Below are experts of layer 7 (counted from 0) of a mixture-of-experts language model. Rows are named router (the router's row for the expert), up (a neuron's input weights, with its number) and show model dimensions 0-255. Each number is 500 + 50 x the weight over its row's rms, rounded and kept within 0 to 999. Numbers have three digits each.
Before each expert's rows: "gets" lists some tokens that make up at least twice as much of what it gets as of all text; "mostly gets" lists some tokens that are sent to it at least half of the time. This comes from a sample of Wikipedia text that the model never trained on. Tokens count by the router's weight.

# expert 14
gets: " |", "=", "|", "-", ":", " The"
mostly gets: "Scientific", " Best", " Old", " Outstanding", " titled", " ;"
router:506420614465540530598577411555493541442488460475479520450467553404438503432532516466514504556546426386544418431555517532493526526497508553460577495439589490515405535420438466448614487422547516522518464615534500560504445329478499489497484533553574496512427556493490570411462494473472576527433509426377467499458575462530551503505562516564505503521548534479542514589526483519526465535521578476579462508438477501485391476548549469614460519479503532513465470444530595445561538481461405525558447469548479452566521494496474510498526542524455561593589500494469483507451501530496546495469501508582589529519513569478530502556549484535465506528463463574499454533458469586440471477495522500515529486449438387555429454496555530451453398550575544491445537429556527466481432470423516
up0:465495486480449516486563538481469513550436551533497519469462459476487539553592523466546599499390500385518500455580488559510488563529444519542529541463412480502541495459541492414534482562579506458528404648509350539419517500530531468456476500353518542556345528540559483583493451452533464457442508439519441436465470499543555485566500521531484424497497536484519511509466438491446457500351476553543506462395442450522430456540577517488482459449444524423497457537408472527579508450451562506451512492552479452522524546471487565464488455479472502579504427505535523459501511498458527465534366505539443538543582490477486571498449537523461554499482457476515488496455517510520510567500394522410455494491508441589472489567573562462474510525460486689513492486483440510584491495409461
up1:502444464496514433516461465578398410507515574558412451499537446423549551591493445458513529632468461441530527525524559569550506470490538537575512559493469529495527472443408533510486516485557558489412547499510551463501544504538528449495483516508529536554419487415478553490518545555537538540506507489497528549548393570511449508443539482438468424464474524515368495514409506564550551559464485467530381517533468462472512551520516557607463484519556500492578512538537592472473490454567574424474468537500400477443512574503530554538504548515525508458502491553450553415595484461568548449461415452402476399464567555515549416531449445492535399501575611393469480491437444451514575458456497537475477530503481598559555520365576454545536476550539538416479482569507471479439478458488486
up2:561518565500478487496471460503478477486544505487586478534513507474548512633508559557535605570481486428564570506440432598446476525523530505562470494467467507507445467487490585476415574606474498519535487470485510455445484485469525523537506442582503515495474513607475480448461529591463481553500450512570595491576474538491475475417529512480469557473422486533496445461473592480520495483450547451500511487511462492480510437615516497521400550503534581508541601420564524511508479567531499533536425520536519455441450450441419386559503531470517531461492433421532562481593502492609561503460462502344431413497516469419574412472532518506552521508510520475625506444310464504546506468492480450477519526482468395524443529434532445513520496517571422530441564526499412419460454471462415
up3:465407475472523504486564558568355459541540475512436520571537484487462511500441543446527423493557501521539461477566449517468532481518488461468481499462366496526433521472537521524510487521421428517428475517464605465540515470624512504513589508535488463496517513463489521493462461468536500531464441496505547556544521522538565532430524448453369535461407551517508459524494501497537453565561489474390523378507474523461609413494566447521455424544515398524531551562563615519399620463533516598542551645507566477574522482621472538485498528621517553487491485567547505521475587556433458474517507458546501429481454433477510492490480518522545439469530562502532498515447513482478401480480549488514551571517505510448443539509448403437515537555520512426504516510501540398404501386557508
up4:539443577479449544469647527409553467517428450505528490417578537453485501447542582556522482465518492488487487512498528457478481501464524476513479479690507505481555530554569625608587542502470484486516535511485490544455576555612523486387479519437547481456487510537529531475488434465451537534472444523486512396595527488486490522371463440522538422472515523505489523469560517544473670427517452440479564404481530493430499527543427484436512533420503553465532505554459512467571504511518463459547520483485417527455553483521554542501464406446467505396455518474499577477575455479496515485459523533458468548508504590508465430520491557492547442466431449534524545518492482537527433570436451522564442547544574482505469522458460560497616427508496514525495408667484399477490497502546475
up5:490523478501497539378396517490585468502561482609538597476613517553517607502461412488492550421396419498449545497487527480502512461523521525581505453522483464533544395458455474505570445593450524511447575470448568482502460556461467565417472492482545540470507519503493522451431530413588503471494522567509564611447541501483379545492489565476496496524509516364518519472506583431491545373400439497460436513532539548468462485523494448492502446451532476402437543591497448508467551534517443460582502544413442534483437506593477513513500473525471491479502460451492531558415525435522447531497424477451466435543509469389420506489460522487583530501522541445465519443462575434608515495484351490505492547512446506423510499476519542459468495404484498598513393526527505535496532490503502
up6:488485513442491509502546587523616482572529550498497451536463511518560527515360514459443459472458557518555515547592449482569412543430520505539534537493443574478493469513496496394572540466456475493530475501508548530468597515454432500466410439558407423512542406505448419517450562506552492441532510474524557474475526443525485521439533548411439484466451585482520546503533450524477451506490411390547546648508523421457428440509561516483437571492584488447558482511526587586433506525536526440412529550454431436470460518568511448468431565563547426431493559488503582558553509617493517455425562506550505362538486578459542436485492605501492489552567471474433493506469491483561487479446527499585529543494504540484575484508511478521533499565475527474520577496448401421506554425536507
up7:412479410590528507511584515441511520413509486507523518464363510576524471533502488544498418484435526455399529563499507382552484478490503510458528496466500542422561523541547477449442558511630447534393466579564525529491546476497570571592484418521502499497436512550571519554551490499439447427506503533551449456515498533476468442554420461519440572528494499452507501554513461430496462520506551550465550513503500450574525552404469499518469469554498459398505502448475522587519568523510477529483527490534540487531588500485484479380514475593547480506464653441535456508534469502515442451540482465499523487510466599544570486436586474467510400377546551533493508524486591467530468523512436444600553506550508422497470493595462392550497634448533497527531600548401498517491496441582496
up8:531546393528513457475549521454493537462500534427445497535420555495446501575463534438469530426528520431481488513354430528497466553503503499591424563486440450428551495491445530567590528499480429477568489527519558411452539507459504470466442494455466485411487423552516489513558440424489406425570398674568523480416393515499468534465566439478416496447477547410513572484474579487511458510473422551508621568491541515499517502439534503505510523467531510464479513506441518519539526539512570591500580462469529451484504595544484615545500452577514521446483559446522471444494536479539590517437394594541469487587467527488533540521453527480479521575469529500439487467485582459498468531482361450555493408496552582508554463547481551532479453535519438517496485579458531489551584489451482
up9:519423531475421467556595452571466472509420436432517428491547541507518469489519569464527428491488491432461454482478471534547556538540482413492526505598475508490475522538517528543535448528481492505589518474509456430512485445455474475499512519481517456453456462590529505543424432457561492562485403483480587448490467521534490542347494522573459472518494500569546484554472540502506599469517520441500478523507503502406643495545503431532454451404589540505540452564449429498427441493465457538484392530523513443482431446456434424486431477554465439534495472516624486503584529390416466453508513515469494482474566502386574366481459549489528503485471518460587505502492511546504487540538469454468470528540433464551361530545570520463607504447385525517444447482497436467479460415637458
up10:545427478506460478432454402419486506417562525501492470526526546474586535582559398509474499453521496580540563477407454499506529575557468534597515450503541505519514449508496467558511384459568572547469451583535490569460507491493506405523570528470523475575485431487586488459434489493447420494553435481564514498589539599563454455543521492561505413559490519529400507603461532591428545351412523446605480454531535477528498649485499467502487431496481520523583529543584458466508422536512534475561507469532453432395564530533514457484514423591495494493514465552522535428498470522505496378504499595452485494438538499550529513479509520499477505398492584550501466490563448578489437519441519524615496440478454531504560540456553490568502529476494480458558488570532420528511470534554473
up11:524403542494496487520545566449603500547492588448502384504536566506500585570536505597426397476613523503520458424526432464454532570532479547537520522509475619562401536441583520509491539480501368540540480501528511454539550543530478532511528409468494445470606572477535509499435504486567481451484430571508483498457520458523471534424498471540520467454528448562538574380532603533471443525466422535559510444495537482498497393438520506407481497530484469497494540460461496606622490505515486575485557560457498440515470462430476538438527568525554550488466418478497544551555547491459478584441531395422520574468522443408443524506575589474447505526507498464469480543481443454442526532448500489575504435493523449554548555522503557550461436504522448545463481564535388450502613461509489
up12:455525497571546563399459509469546579550450492468596551453535520585566488416461511488468418420447425451489419566419639465506516438504501490570557547596524542457456478481465530504508597512544483540496517470432521533487537676551553460512574492538560566318502552546469442527492485538477534486523491469556566505580521544458448533473373479489499426472582479530513513485509546506420470463539485523512539508546600511516441448435452381558454439544488493478476575442461534547511482506513535522509567502452521523444581463496573556490526391507506421450485436482474533511421415448467397483413474545536485536560436555568508520508530568480526477486495480565505502473415555483472438503433520437577524451533469457522444507482537519457470488511550556489531469570468484379439493512546475
up13:574502499387452461529467551522495473521586470451555520445460517553554442621586563526558425394497474483439516564500506563530452472330521416421500497540478501515432564495484525487502486513540508420579486432484440489477549446545542405489472520514421504520483505427432454457534505478497463561572501474468518464496496542479513544491482525402484474459511503496480544518496583478520516509471554466488500537501425510418491493613524417520523471521476497575497469486460550402440539610499495493526465476467427504477613546528523510495441449521551548522461553454488579636524518430460460546493507498545477414479562480538544306473442524451636451521417547513493494535466517511484461495458502509488533476543533486497527490375556431507623468586484467582517412534462555530454542372533523
up14:360448508452528448464550556564602451556636483429445466441448474508568474491515495481436458564514517426478451491584607427478544509515569491523533599537531491415432457509473497513535539558528439511427454552467524481456582481521514518523497435527450497523450402574570480572512479432555556456408430520471562479525487519485545585490432552545546553423528557389505495508466475500523481478484557511472540533361545527461532381513398399437517602485548489478565606459468515506435474531504543538466455476545535515523630586487475538449581471579517500500497541515477491463545496423556514482468486486561489533474458553508510553521496481448517464516599456473480528516558479445540494613486427501630455513530490567533492480544535434549522505545504479466565546540462575490592496419446493
up15:440428517571534438502577519510555451509502522501494504525540680531571512500415458425417402521559511520523535572482524536527526510565520494509549538505493570441439441448445434478528556503512500570405551521504571507536514456522583528579482513555526517527527431491496459504538461571479480506488411484543544510500434521462568488506464509492514483488490470426527504445469506473500563408479520494423472571518513543523527436521519445481495517533544485362506511471577558503419487594573465464566480568494478488477514544538501471466452482663536456495506571442539532581504445614516434363420535404497521531514564606450502411467504486474516463477569532453553496523545514522500531503455529512652507420460483468522511597500508380566416493451462526470457573573491410413458511388541479
up16:531479488542500464452566506597525517560583586509476461403504483530466528452513498573510389529541522410541464515513502469551556520502443442484464574516486543518498517545516557514474540499570492551497503492394567503461602511500422470483532464398542472545479501545594401545433500468378451476413434470459496536548493421485450375480523565534460525448438564492471445538489546504503463506495502423491509466486593472546536487436486546529437467507515500489542418580539565419542553437514514542437615582496533514477609521546549527455438479464494462568493484526467438423511447396416504499536620566478479512485482385533485510530439518489535510494498495433566497590569435613502483436497438465432474527546451591449435504380488586530540592443474550506536411494456561467550437540536492
up17:512490529560477502530427436468454414521527516454493523601440554504503570481480499500513463502432534525501458567531527532523542511501516520528526501474513459545476501495442459454487496474423499435505539539501546528480554503501509513469484534530459447422450428503540471539498408528399501474579521536583459546541569530529495482474479489381528579528395535484331542476448427555553614374546491473498545470528603507514504498518493518478461493587571517522554397634520621499556572490519530529543562576400450462453473479522562542457504508522505567553453532506485525580470503573426541479448562456538514443398504534551554430488503492513437525526464441488407501420530503462466529545489635568489434511523456454501501525508492477487521562441506503546503641592514417373390620451509486
up18:441498612529458542433566451475533525512445557511451449606502507465545440640509506454511486529561478465514426449584549511523526518487525488552535575504442476459438486448400564556530384502469569470567582503425498494464518488487430483579481536511506493458462463580502503479525477457501555438451543575427440508497553459522392518475494320511464503463465536458534535484436524560542545490542561499529502487510556467513484426502466467490532442520505480413549499508541612531551436479435585559454432440469484480416579543479420530448465505467502467450561531507514466561458448504550550510518477453570489408581412476450444442513413465404480538494516507538524607542590505559506452525488453493397579424505409478473523488491501463478455470364398469487486515480421488496523541375553509
up19:549609460441580505578433550526494419452454539596501551508530601362439521450457485490540549529620385448474561547527409538551478416494545501470440514445408427527516471512528543469586432539535505461573567436512461560590485468525483538437563574419490464429488462588476517487439508550412463452501532486514519501472501500447475490430471477483457515495564561414498472558450420560439526493484422420525519537462476510549590459514544451524388505438506594445596461537470497444505479521590480573469499593485481580595411547577539539514452520534486550494513509528567507533538574493526463430575475534541482536508492444423509498529485445534536419528607494478531483579467482498539435537542510502533436500522469553557473518534552530436580498529454543556459430500455426511467400529486485
up20:482552514502383476461494486524508520477483513575562514467496557506405466431458508436565509587507508524512417488490477566579590457640452492480521511580402425427524520512501501464592519543471567474613536489572493486565576472490496476501510520457535462496516393523442548526481449537437479481447495535432620526480574556629468541489529552588493480454493566465498404567550428532463607444505545497399479505407564489515501466554508477506439563487565541469551563481474558478495503518510487414479517512480539475511536512532440561566475478404475438566528447570582445525530560535535467458556409500526478549458415435499529464415453499534456525506540451483631525510548471551490540530473459483559550526476391439454457525489502375445579484496424515538519503626482564446409498482527480
up21:518562419344524542508554485386451596503568571445502487449439473408490549493603554525461499549498437526433451474507440627461551561525505499552596544496488495535551479458497522538495427503511424483614462387611452585612492489507534515476482423509571529438483433435505510488539510485516502401468504555501541435517490429505492441526511512558535432397505499489558429539520556449447501468499404577494484480432427514552455484508514575468495555505448535434480587486527468582520360591438492497527495459535492469477471447585464432530386501412484481459503530549419570464574442572492514554604520453545524506529501503497482527475457492453489555419448489482522505522565506491518494540463464463439571407448486592536492476468539492472477497497390409503520497475459455538526476534449507
up22:467490517498473477500578551507542515568607508542507487400421534557580452524508528441517410393522466467440477482553567540510500548410535458543588485515536555467485519463515452454506447492453432492534532474564471501522583467512511441565479488441438449501534522462496435561560510426546547450507462489461450502475506525484533532472385546515463399469517498596457515457565558482523451561521514425594516520454526510542487411433530538498403419390493595542470374536475534449406473562538552585482481470421499456535529519518515501404467518473490525530463517468520501571485575505457465553453516381569515467423407515463425561480453469463505459520453624568418514468495512517466540534454511459483599412530566577582422512593529521479661441534492528480458516574499518463494549413483466
up23:499536542517479416488536474482453521548467514531538534380381636553577486534536491476516458529550552469437542544421509505559435438517539545463527436447501446417447484394464449533558546534565479432597498434482502487603477503531489521476521521569503502516505549442465428525492504597505508486449459482392528466485466502527490442523435554468547497448485582433516629569507494540444503550473537538428502601431529587538488498566521427507407445446478502478442445526508436519469492534528554472515459530458457538491606565469527420484437443504483561502463498504513554519463465534509449466315477490523522425556499569508478529394412553428507518537424586493491519492387530499436470480511525446337568417467545432462587475483578469500469453457483473470475569504490528488513437531505461
up24:486398502471495496483507470417530582414458488460485509529530504461526437496511381465487460573482379436471489447528533507494554468433520492568556523593457581464449573442477485566444464583515501519407468485448415443501544461542485496554607515515528582516435476512509419522504479440556436467479450514465520402609475508526478573443420419474461448518545491455571522427561501515518516558504527444475618528544390526515483517553452526406436467438517485461520456461519491538505472599533539512416401480471610496512414505382453492461483540424426430441494487461546460508524459486522515527539514505435506428478550456498477505428467478432574542501481432595536506521511514492482471579499519473410545548550549491590430522492539467495498535396565519560490573475434478403516510402630455
up25:546463409418555519441524558451442457573521551465612498463518511465505512531556439485575420322504522491510546504443440470479483576596500502484473494480511557501489466494511506456490513524509470451452424492493611468508484531533497407532474424506552419449424481422475377493471543470567458426602382505510537545565507606523549493485519435508405436474463440505499414470508568396466463457552479573467529456482455475433511491506497441522505569513512498510537518468539512434529564545466544472516497500502480572457436511558546556458453522519698470613429550540477544536493504407469558500543505462487413534495518492487511439557423512528571494433430575473577487468513497472556449496488467513520491417622457582537485527540469535572516457573478418569514468501442456510530558447450485
up26:423556449445508458488523436459510465455512559472489505535534446421559574471493394492582458572530516367536517529440538487470425489568461511542530444507494504489537452457501467501522514464477457414594564419496569521534496590500466416535519606538541535521542530421482457492439524445557462565583502518502595534521510511534616544460500449466426358462519543560491491453385479482479527471497519497554421496499605484480493489462518498511537482484495490556485609511520554477547424433551425511510420548457430502402515574520541522542464536563494470468490524578493558456529490506597477412473524500499459447488542505508479390496409441512468446477549507481567480488471381485487510453398512444446517533535481529416560498468490494529448475608451503447567466491545352440630614460497518
up27:525485544507462461534536579497500583531570593534519566493481534512519447503484470523431444383547520479491515507499462530414571505464425389437491486559480497529379509471497518569549401601474499493546565540445575570486485474537449574531527511510442482459499497475438560443448530516491505500507491468586489599475479504471335528573458472516504440517503612514523518569455502476490436513470470424488493462506541467427555513550492481579522496437474476473582503509515515472407491501537496457480497513546519572449488488556492464406457577579498511432450612537530496463486515406510491579384557539518512453533411511474427481580509507490582411473482437523566480450451457578595400442524503415513581498631535599370539467451488506461543521516478514475568469553514509368563501531479512
up28:673528499487411525410574451461525538498638580534486553441417468478552561539524438482504458402485469528487450519465499484480512521421537450567469523527518568467512570531526602511554506462430359510465421495446469460472576491501595443432457519437524501545465437542519540487563403414473410457539486514518512492531527559503462561457493477463510511470476524456471541567523659569545438506496486520540487576472554453439460534424539498480516475484536538595449453612467581445539549598486533519539460487505489525469504601500607673451510422530526568457491548513475511543478533503550482546560501569534511477494449471612501490492487521471489458506485501544418546526534541478475460446467491526529462544484467661517487466507466493497539522496400433518559560515504517511534497462556456
up29:416524524485375581472487354536450440481535532575539404462516463512454506499512524462620512562503414574465514471467462529473523475612417484514601565542324509501519463489541582479413477540512485579425527554528633418561481554481466528424490571541505411570548447485512491502445503475437476482484521550482549536535485514582502529563513453502463482474463545520416407455469493418455616437520443589524470387507507512503431444487537487472552495470436462551539571450583516507516430531521480514484567498520554465481597578550514514518509495507511531496466511577468455503532402461538577454393485430477478490483514520553457463487500546474532532451477516375546524519583418551452563526511518480502509463540480501606516513519405453513490510513549485476476432587452493523570480552483488
up30:540432529498409533446504458516444479485454552555582528420443516497555579501557570539423465584426588505408397541492463513508485480551465495498559479522482511433447444531377546509508538550413504451505608441536522479394445693507508517448520504495504482484471661506448549511441516521531503521455514468536518503535512483480462455512422506504472457367486530559400539556564527551555539475491475543536497431491601526436472438443450510576480436435534471456511542510513483575402501497450521498533544477521503389504434463527479506518455483547629469528476487459469504472560481429477437539468452476448505507542565541475545498476500541362533453481398565514568532478501541568528502431555418485446523575528539536437421527403501544455548505527566430499468505549519537582509509523561482
up31:503464413425491546404445440493504394495500502477573458435462457485540509454557490470517514504427532518450588489383504446466513454484461420587436424526498432447498462491552521501562553502603389505455456568543398511457430534501502479404501490525557488437472535474493497457364492521453348563468408498587522442504441548453419440468459492431492536514532452503481477592548438562447554526495507573569571512440630545538460505531540518453488512474529465524428478529419514465504551455457380509463576503475431518599512441475478523566525512488673485563466474567437564514494478475458448440513566572479507515489478472539546455544516521468467504470465510541511514480416527570538485529536431507492441474498519505587452495542496518494471501549501466643523485545540393440457448521508475
up32:459453422535425452548573510536501472442588450603523440457493471562457560488498544510449484471498584450380522494538510519456523533547507406522566527487515452516471454483491413482540511548621509478464507569539614430416502457535514556458522482538498514531416518519498479532435468500513484476460454519592527499473542407496462459559427485486493607431429515563458413589493503500532526435451468475507482505496567555518464505481488493565453476474517490488519438531532533532419614503483474623513551625525461456555581480551429524539505499525524489544534499600442488454568489439525437475581495528529494406460385517396576513545510497476475423434530556429566521569526562566612505491525438431503595592579500549486458524424520494484614450549475411499546418489504560561468499514421515
up33:484511435534591544426519501469481523542480468525481457471528564531531469477425571455520474536456452433495538549481465463502435420562492413469415535479492402427497523505417577460510502486513531485499562492507471673474514572559562542443529523564521452458422546548541506403493588517480551526434545454567516512529451501449364485450442388457468586524534466489542525498465488521494468484524480596511548565487488449464528425541564490471500459444512434528473478506489546595467496482461520405545527485486450542510461556570447508442455613514478465471526567613557445517442447506615453418577515477390504437524416477558482443573589537512517498549515543524499523592503585590546392439557414530487507544503441505509535506485556356488487457401514516513479588465524459521500473468542462
up34:569438455417469576453508541512492446497570467582500507519444525510439496519533510603556455403392606532450475672515579523568409574441495411432515490398468477407671514475528462527543429536477490394502501482455547552420494463581565422469547527462513427536504421434501487484517444503504524488517514456439554449525499500498496479548485490565466519529512443527516484505470517471522520501558488603463579421466463580434444549592484449545545497495491502546546502529487574511419571549540477548451489507518397548502611562519473520482514523504538498524454513551513562502552448411474455506517550502502490404508536601506445463532458495480554456493457563484503522627442481430544445550429437509524568494628535567512515503539428450498558486561511474436565500562521551497458469495482497
up35:491434552462489513518511561496556475473474471477505412491460551472576578515476532518539454478440538533381503528483490620579526571495405513522570578616417498486574596506393518600485398491519551531531441546609493587438513573452523463460504475519555526531489508455372501533530526546441507466489524505476488551528490464509461486450456455572431501510426470569567438460538535414526627502488453501502532414516435486447426533430516466529504427491455505531520550510550422515472481532456594561556484470528492449533441485477453456532411499434506531464502512483519673566532394496531488486576524465562521354527521556416574432468466508343526528537487483451617467533535486554488554550488447547433499521511608547503481463479524523442509476518472507504494492533514544467480521480492495
up36:484530474465438452469481518440490529356564569525504455474503442612476459576497452459558540477512491569531455525517544538516504605434486466517584530510527471499399543497486551569500496501466509412580534536471447499483575475563412511567578465423439523542517504471504499534550515429570556528543566551481499531501538411509527504533504493496500508504495574474485524478538635513534574545483583420552516504500471488485488468491514610521499501427512588530519453560538652447522430458529538528449466510426527463438442493365442495559500419493492506480491437498585489525459477474452510570386550513559479438441482453483422492516456478442534453510426521565465509615465625444484615487459515510460557582566535395403543525540485483441568482590510467462500531516452525441523597485595447
up37:444433556464469530409413444603411504471501635524486455505486482438452543480506586409521436467477482479508486561533564575626486533527466513581519552491484615493565499500375516527456472463457445500506473431496486542412505554469423388463524468461501519517441519477392505481422548523490542391501487564454561460458569499455561552460505481508426394492397517461461496494417454581478541464456441523617521562518546478475479543510517503500520449533559481464632589532540530579512468413523507488524528550489499479482452461528513503502422546534558518515490523503459492486561428566459514406498454505555483486527527531400483450527458510522551465394532462445520524596544534511563482485492517655406413498490605562549553496459424461425465500509468543553498512440453505457491532505501479
up38:524443444446528486512562445493519540496497466555522569506500575337517489469494545420581487508534428472496536477519460478438542413470467491538467524465444448569489508535547514600532494515543536508531443417518439502565537518469568608437513484453503445533447553542517415469445395562477439488470441522422487472585467478533560483547449457502491474503597553558490521552479577416483491442469492554464513547513523492613508467434471484514503425501463543442515462620488456440417451397520591594456564482561518462479535502506421438341453616452461545575420419508455472418484554417457476562491522516483488612511525486523578541501465487563597491517477625485493538440454550417514528489566420480423474465481494498465506534440562515489496489494468572497519425562487456583525527451513524
up39:546553483527573525623535552496498506593577510578460495432397549545465486529426561477526488514491570474551442532490532498563572534504531500535602478494457408459431470425458471571573442478521546531564504530508588429516433462512552491465493489542531427422579479519420507533534472528513543421470483511556574483459492508503481459434482546504489554469464570470505536591502468564514489484512455472456536507459554513562454379543465418562440451479505576510522405546550491475547552531487531651541514577468436489480492519650466555419469486524490530545612537508494524515470629504508461525455569400559510457469412523437532498411479467502484550462505510548508555498435539490526475554520592610510609479531498503487484535502502462516606431592413467449472504531528494499450412383442504
up40:420506462427476533481564495501465545487441530435485407522411496560548540511486619507589523418470544505484452563494484524597525587531446540482438563464520495517508772513426496391444519495466458449585452567499524499400518546553479511504486448537497515428437517479502536540614486492524574503572453595494482506510439454489469499557544477531480515518479470542565534537483559490488492534539565530530542438516457457453449497460508600550537504492499476430515483495533570530580555478451480518520594460500508443370451431553548535558438477462500520478473558526522556445537423486455554509527500559462488425527494462440553450494371486478500545491364557511501527465468573436494494494504432484494503420508466495399495515510552561376551503535481445487506571491507578515503554440491414
up41:465437379453519481441529540414466540525545458542519487429456473587578521480455603490479523496435566515459539463432532501538555572469537477471593543575409466472472535574491497459555530549549442470520480501573517426458500476583550558410476520523494481499398476578479494553438448520464483445513479536590488398535541451484414471406372531485508496430468504520564436570494547541490596477506514436469424496557493506528466505560504522510532452475455526401487497486530480607461531531460507576548548548513475470550540449448471541502378463496578490508497565546469507375625446493535480493494485531515519457524479498377515491402528544463524502461545515440600513470567641571542558539539451515444581473512447518551453466448534447519577445518417447465511539559460465577486477449599508
up42:503456552565487494556512393490469441398418523484477518521475515552489443534404515465529496359576442496473430506603472585478550514578520491470478498503427461539521504334475441534477461551534558520604539500546537512501504509462430560502457576526470485417522510473486482455552458611450516527452526540471488440595500457492466462551504422490561522554538562378553576434428514555486537485442454497587513392538536502485542486563524467452473466427565464482577440518537462554419444549597509544442556486454484538443529544463519411434469439549540535495486539424628573472501563552461574467434502481485491500472510475581466507430438497425429555525506474478464523565519489451471519499480540398525517501492459436482582496548540429470487516478528446492460605552659537473526518519496477
up43:446468528537390524533475401487499402511452598553489413479515469521456506466438489419478434530554539593547511495470451527495562470526460548462581550490462439519389443431505602530444438491553421580426476579518537385500496518557431479419536527467413401572472433521534469534426483463448561471470513529524566514535434511545547524516541639534454474472471535530437495514374482526390505462431579490554481418503463505556532417465510534458478443476428471565581544516414544480537437495501512507503586456486517574532486558450506550527512491555536511552466442547500454391505466478498619437459526443519489423526492519537434479539457525498514622457517452456467487559522528545532550528483513412476549485532508547506470596443437464572521533497517530488467486554421529366554502553472494
up44:367463568459430444549540493581492448468480512474483568553463462485583558460515500525543413443517545523469537576476546485497516514475484478444475508523448441426437473501490574582553489493474517475488554532590520568435509516502619587507524601490428427523520485533555450532478451541529520471506522511541517465474507431418411497369410527515497445503526554496485476560561530553497485478524545508570529597423576511460493479518594441609476487450535560583501453547583423546445402562594467527504543469480413490572564470454483578520514526531563511469536492528500511480527541510505545448511502461528515437466360582515425470527495636436554362529529434508541499520480418580595486477531493466536558485535524460454430505577541494493576452517546542497570537594468550403541449498508517
up45:457495519419542551395360467498561497436463505524630466474529566483486521464444499660562407575494432467474541533366432487495490528551441505497439517522498567514503570482434513489450534550531432430498511441521538511406515618509501430536546525553546571424549611463495471521434495527450522534508409528493374493575514457624382503438433432451498430457452513548462486476497473516429601529477522514440556402482550446496421466517478509545463440496507465446554576438521526502543568473501559563573561518533496469436588551545522564483443496527556555484485490512505493498538498517506517530581586504428405562512463532494473510440459506496492490517408534526620538451532434511549476516516505471481564544522519462466495561461472535475460477603546513507576431542468533464516532533521498
up46:464424475433508511436558492466445513422514479576541543504475594482516585532529479543517488362530404496407523527504517588477498501627547472500535390546465485545519467516475504558499409473470495497518536534496455528455524503507586510552544521409510440467522459450551559484490583513483477448559444505520577491419485439471506453394404476572491454491495463566473514480554497494507516406505410483526500478556547511491506443497433515533526464402541558556478523563624501610521510585577518569473443533513485411507389475471394517383472524469475561407482441534560582543558417585524445496559555424453503506451512564523461507455550501469526483469454552523502498548444632557483442536440483452460544495478406516536402509553532503515519565555462468423464478535504423449404463444527454
up47:444460518473351531558590542522477480558477524457580477493483522546547494459536585447572365478373567489483558447410472475488539466483490492479484524518523483550413479493498542568519430514568532386633503491444544531450454497524497494544468451471458440425553534558467511635528431572563500510508382527539441461476465569416476509397476472557515467434499489608532496537552474449530538489514530445473612538523467415375519540549516521510477472400521442527477521519509450558548427416413468472491509438526482543480470538513488474553481567477488452534478543522550585485568453326478509512462467445532482475536472532458481477547456463483547480508497500472539572415435465559518501468522447434495479523578517426523392573541572505475533420477494485557483456523466460471542528432548453
up48:584502463499417575516492484542554511584535508454492431435574535495490483462486447599422580649515529525506508515517504536587491468481447562529504461596520556478632490459538539554557466484444527505618578504562556530517511593648493529416534490483502429493501543574570516481470391522489520538394475488514572455497399527454508431517514478491432451495496456578465441490456506530523512523558536434366456475489502489514539506467491593532492469430582507542498504530525493558500529514488395509524459604465518449415550472542497412506480526504539542478501462488541471531633565451439479515493528589529535481555424508517472443563481517503522436434521388389570525566490510470510553421527467510459466471461549444477555518458402484431526500526458548534480485575554549478506607560535447
up49:476507577439524543403580514562453496447461452544462481520408496500438554449522535530619388545409429541535439609497457529488464416472471564492543448549534444542522411388541489569462431590409491564503494499511484577451510528509577403580596519473551398500486492427522517441532440432469511488489541460528486496609574386431504481488494505527405478489482468551466471450517550476426486492533621597548446473467595452480514436516552494531508479531484497490494548634546515494461531473489450550532462538488587460427482526588422512446527526549472452474467605607441500507518500497522573482598509421555500465494466506510553479581474478510496436449489487532570515522515518467513454455475499425501552493545538513488377540466414539493441506596564507524509479478544572456524542535516487
up50:470530508495431477495450457482476477527475515522538469566492569494440478459536458526547521594525529492501490530560497573554408550457466534468483542490450432473498471512532492425537476513495528482602485559544439610522524445495578536541438528579393423518436423512442521574466429535428484504449516472507484500488584542624459504520504573546430541492517494489505475527422479521517489350497501443580562524482496590575491430567523441497469494533612637513580478521489608453504589559500426528528520591435521483524470592547480594505507543500487554618530508533545545504487538589555455440597421484509516482437465523434513523477456493538391509488494496546568481574560571456564514562486489544526553448512384438578434517522496452417494487494547505588497583633511445429482502465483507
up51:458508475486416451550488597547552512518546533510502505441454457492466549579428416467466461523444509519457568487534499430537489562501444560474423469518544554512484457617481453526434446505532447440459501497459616550451576490496608535499512453498467487561364484584502434517531500530568549495419463475560537532473438460451437528477493498466471580536441490558407437518479460517557490513517487550562502547485419471487497385415508631491376478472613497547536585477465524554419534553533504516482493516449473384592526528540494466494478567562511600564493421597492590509552643481555538566495438440507472436521460553573496506504557465511493457448496499452543464390521498475530536545466415494547562619503544578472453525554564449484486539501465509467462522524534452537436489508449450
up52:488426432496302481447539489572484500567502475438460464579503524547556488503486472485395575641499492537486537468538445446462522400486527512528500510462523515500622613506508437511473543407523595504518521411485485548437479502505567467532533490527436407453476501433465483414413466549420409541454509483514460496544405508518441429491524446404490414484448509484444460468581483523513568461485508451440462491463520494484497550587528584489466553481482596505522535577464512562537417581427335449440482522476499465479528544527444482527523534499553603493488466514488554448586536484483464485490504523518465461426493418578504478462516531496416494450496498462566501520464508460478488469449477506556482537469489462560506489481494495545422604447463460643456570522545544478492548533605419
up53:426545513495535497490477486594508449477547549544473508464617536498421459468547512468589512440577400482481459513543553506505529517555531378465445454476538463457503453474564572467488535528510519490542557491479508511515491460509537539503559455470357478328455481442479527486538492504451466450570449502462607441431522588491563483461535447521530562499495519455455351453479498440481509404542490518528513548464572550549552482446488472554474524517450569485564463465463524448490512431528388499493475490450506487488506488501538410547495438566466537572490624545479449435535510399523452449439405498483470548490303510449436526449389460494497413413532450490565509550395491561545464457478431521492497402502492550543443553572457488426453531447492502531499461570492582475521506517490492
up54:384486486488493354550550495483555457579533528567494526463427515434473415454425479491498453560519517513501480453526552440555484469537428483560456476524545482478491555603554472495531571504512396585419540552465674502491544473550505477455532502510491462512475449502551483580500506469476448502483493512577547440487584529478536527501519461477452435478494508483473434544508406499415504466590597595443470421495523502584485484491505487565499566457549549458582626480454472551558589514476358496583500529477439522507521546509595545428496404546540551487452568510495449428537517579483480561511505486455504538429564623416546521518500526530495445341534497489458486552578626414561519574502492584491574483507476506461500515520487426529520553496513508542562512539478474556463511487482485